config.toml
num_hidden_layers = 9
hidden_size = 192
n_experts = 64
experts_per_token = 3
d_expert = 128
d_shared_expert = 0
hidden_act = "swiglu"
moe_layers = [0, 2, 4, 6, 8]
router_score = "softmax"
normalize_top_k = true
routed_scale = 1.5
balance_loss = 0.00387
balance_bias = false
router_bias = true
n_groups = 8
groups_per_token = 4
init_std_router = 0.00971
lr_router = 0.0016
vocab_size = 2048
norm = "rmsnorm"
norm_eps = 1e-05
tie_word_embeddings = false
optimizer = "muon"
learning_rate = 0.00674
beta1 = 0.93
batch_tokens = 65536
max_seq_len = 1024
train_tokens = 576600000
max_steps = 8799
dataset = "wikipedia_en"
Below are experts of layer 2 (counted from 0) of a mixture-of-experts language model. Rows are named router (the router's row for the expert), gate (a neuron's input weights, with its number), up (a neuron's input weights, with its number) and show model dimensions 96-191. Each number is 200 + 30 x the weight over its row's rms, rounded and kept within 0 to 999.
Before each expert's rows: "gets" lists some tokens that make up at least twice as much of what it gets as of all text. This comes from a sample of Wikipedia text that the model never trained on. Tokens count by the router's weight.

# expert 4
gets: "h", " T", " t", "ah", " Sh", "ak"
router,189,262,228,185,170,226,220,198,176,192,196,175,192,186,160,186,200,163,258,178,215,195,175,220,252,242,195,216,222,196,183,215,188,213,157,228,211,264,160,200,221,165,253,240,230,181,260,192,209,215,223,198,208,140,223,249,256,190,225,168,239,143,201,168,192,245,222,214,181,239,227,254,160,239,181,248,206,233,201,208,240,197,187,207,241,263,153,178,202,157,170,168,193,196,231,190
gate0,191,169,246,209,201,165,235,200,202,194,219,183,217,189,190,195,169,248,179,199,167,190,176,216,178,270,191,146,215,209,230,171,227,148,212,240,232,162,201,153,229,204,198,163,205,167,189,189,154,216,214,192,217,187,168,208,218,215,192,201,200,209,198,241,174,228,229,220,228,249,199,157,214,222,199,141,169,208,178,229,141,194,198,195,184,202,266,175,246,123,194,170,199,231,154,200
up0,160,190,185,200,149,180,147,249,206,241,191,228,230,205,199,231,223,189,221,178,199,161,221,261,210,173,196,209,167,207,216,208,146,200,230,223,208,167,180,209,235,156,203,147,190,137,181,187,234,177,169,225,212,194,235,188,156,208,209,191,227,238,254,221,237,210,203,209,265,229,258,190,229,184,172,216,212,234,203,171,209,164,183,166,209,200,173,202,188,179,159,207,151,159,219,167
gate1,221,208,200,200,171,248,253,195,221,199,199,212,156,143,199,243,195,213,214,144,244,238,186,206,230,167,221,211,223,208,237,201,204,230,211,179,196,209,198,243,212,179,204,202,254,175,192,181,160,180,216,210,161,178,232,208,216,243,172,209,177,219,173,249,232,163,199,196,217,217,201,220,184,227,214,193,195,238,171,184,158,206,157,218,167,225,167,162,210,203,247,173,187,234,218,228
up1,170,172,164,180,212,166,201,209,164,181,193,209,171,217,212,213,205,229,234,215,168,190,208,177,217,196,209,191,192,195,198,166,233,164,68,209,231,182,185,209,227,215,191,245,149,173,182,197,217,191,239,183,226,210,185,164,193,156,190,183,237,197,207,223,137,155,196,216,205,174,202,218,279,219,179,204,194,157,190,210,242,205,234,201,224,132,226,223,189,175,200,223,250,196,207,214

# expert 8
gets: " E", " A", "ag", " contin", " at", " and"
router,197,177,205,226,237,242,214,189,232,178,173,220,170,222,232,174,216,224,237,166,212,174,230,235,224,235,157,197,237,171,178,170,175,238,196,200,185,218,158,229,159,176,232,211,173,161,164,242,160,220,227,193,182,178,207,238,244,246,208,158,179,169,195,163,230,217,243,234,159,213,239,173,199,195,244,157,171,243,233,230,226,194,183,237,222,172,171,193,234,239,167,180,233,212,160,220
gate2,197,232,147,226,187,184,234,235,190,241,186,164,215,196,197,277,219,141,174,205,169,213,143,154,229,217,181,203,156,219,175,264,197,121,162,245,234,193,211,209,235,220,188,241,234,219,243,184,202,163,185,191,214,220,181,232,208,195,205,237,181,210,155,221,223,221,157,184,162,171,186,198,201,210,218,169,161,186,203,167,233,168,211,179,195,188,194,242,203,192,219,148,168,160,237,196
up2,209,183,140,212,228,228,181,157,194,224,200,187,160,185,214,191,161,159,210,246,225,219,185,231,168,147,196,210,224,179,193,233,237,133,245,191,232,148,242,203,130,267,203,243,173,164,228,155,241,254,197,186,217,182,199,218,224,187,206,186,210,221,184,191,221,252,175,212,158,209,197,223,183,198,190,129,156,200,169,150,224,171,203,152,227,208,184,183,179,172,196,177,159,209,160,219
gate3,158,272,220,172,199,157,212,252,176,211,229,212,214,222,169,223,158,208,231,252,224,158,204,180,222,157,195,240,142,244,203,208,168,157,250,148,181,208,176,216,251,185,191,222,218,238,185,185,241,225,169,178,240,262,188,203,128,225,236,195,216,169,223,180,208,198,157,173,253,208,216,213,229,203,170,164,193,182,196,197,112,205,191,174,200,168,286,237,192,212,202,184,168,146,164,182
up3,179,216,160,195,237,265,156,182,154,248,231,235,197,226,228,217,207,192,203,181,224,223,203,228,193,197,265,192,224,184,184,258,218,176,188,143,188,219,166,188,229,207,153,184,193,212,208,181,237,253,216,217,245,167,228,211,253,241,156,207,185,160,185,206,193,248,224,205,230,203,221,204,226,178,187,237,219,221,192,223,203,202,174,225,209,192,237,202,196,231,187,210,217,210,160,176

# expert 27
gets: " A", " E", " O", " I", "A", " U"
router,197,175,199,167,182,227,212,223,201,176,247,178,233,227,236,190,222,204,205,147,187,170,236,234,239,227,175,182,236,221,238,213,215,220,184,164,215,177,158,209,258,201,214,215,135,157,225,244,180,205,169,211,192,195,169,232,249,224,185,186,195,224,189,144,227,216,246,201,224,250,189,228,189,195,207,216,147,236,184,221,242,195,191,174,227,183,236,139,158,267,185,229,184,180,183,227
gate2,229,234,218,245,213,169,192,143,163,189,244,207,194,180,240,193,181,233,206,139,214,242,204,154,206,141,237,193,174,201,233,200,181,191,170,258,223,177,204,197,239,178,172,175,204,219,187,227,242,192,183,207,194,201,182,216,186,190,224,202,224,229,180,221,211,236,192,228,214,190,207,209,172,274,134,241,164,179,229,231,218,188,198,217,164,181,199,226,198,218,261,193,207,225,235,190
up2,206,226,207,219,220,208,208,196,241,182,195,235,211,164,190,137,197,229,190,185,231,221,243,211,257,209,142,247,175,196,202,233,238,207,169,265,226,232,191,214,233,219,219,242,237,246,209,175,172,254,181,155,224,163,231,129,235,195,159,199,254,179,198,145,203,181,185,250,180,218,219,205,141,196,187,158,158,200,219,169,180,224,216,187,212,221,189,227,208,185,222,177,142,251,246,182
gate3,160,189,217,207,207,216,200,193,216,257,229,279,218,210,211,103,196,223,165,250,237,173,192,155,239,220,142,135,197,159,237,168,176,180,189,201,186,172,194,155,228,240,228,187,199,169,155,183,278,190,164,179,203,172,190,204,229,218,152,222,201,242,200,183,183,215,156,181,209,201,172,197,195,230,149,222,244,177,143,150,200,156,242,191,218,185,224,231,199,201,206,232,202,215,240,220
up3,197,201,223,155,199,206,193,198,195,232,207,226,203,238,214,185,173,211,228,212,209,146,189,219,246,214,175,229,260,236,174,138,186,238,296,224,193,171,218,200,208,213,145,184,197,186,203,146,217,133,241,247,181,202,172,229,213,243,179,196,209,242,179,233,142,247,180,209,188,192,214,202,167,219,211,222,208,217,181,136,261,180,238,216,220,230,163,188,176,184,199,228,187,228,267,191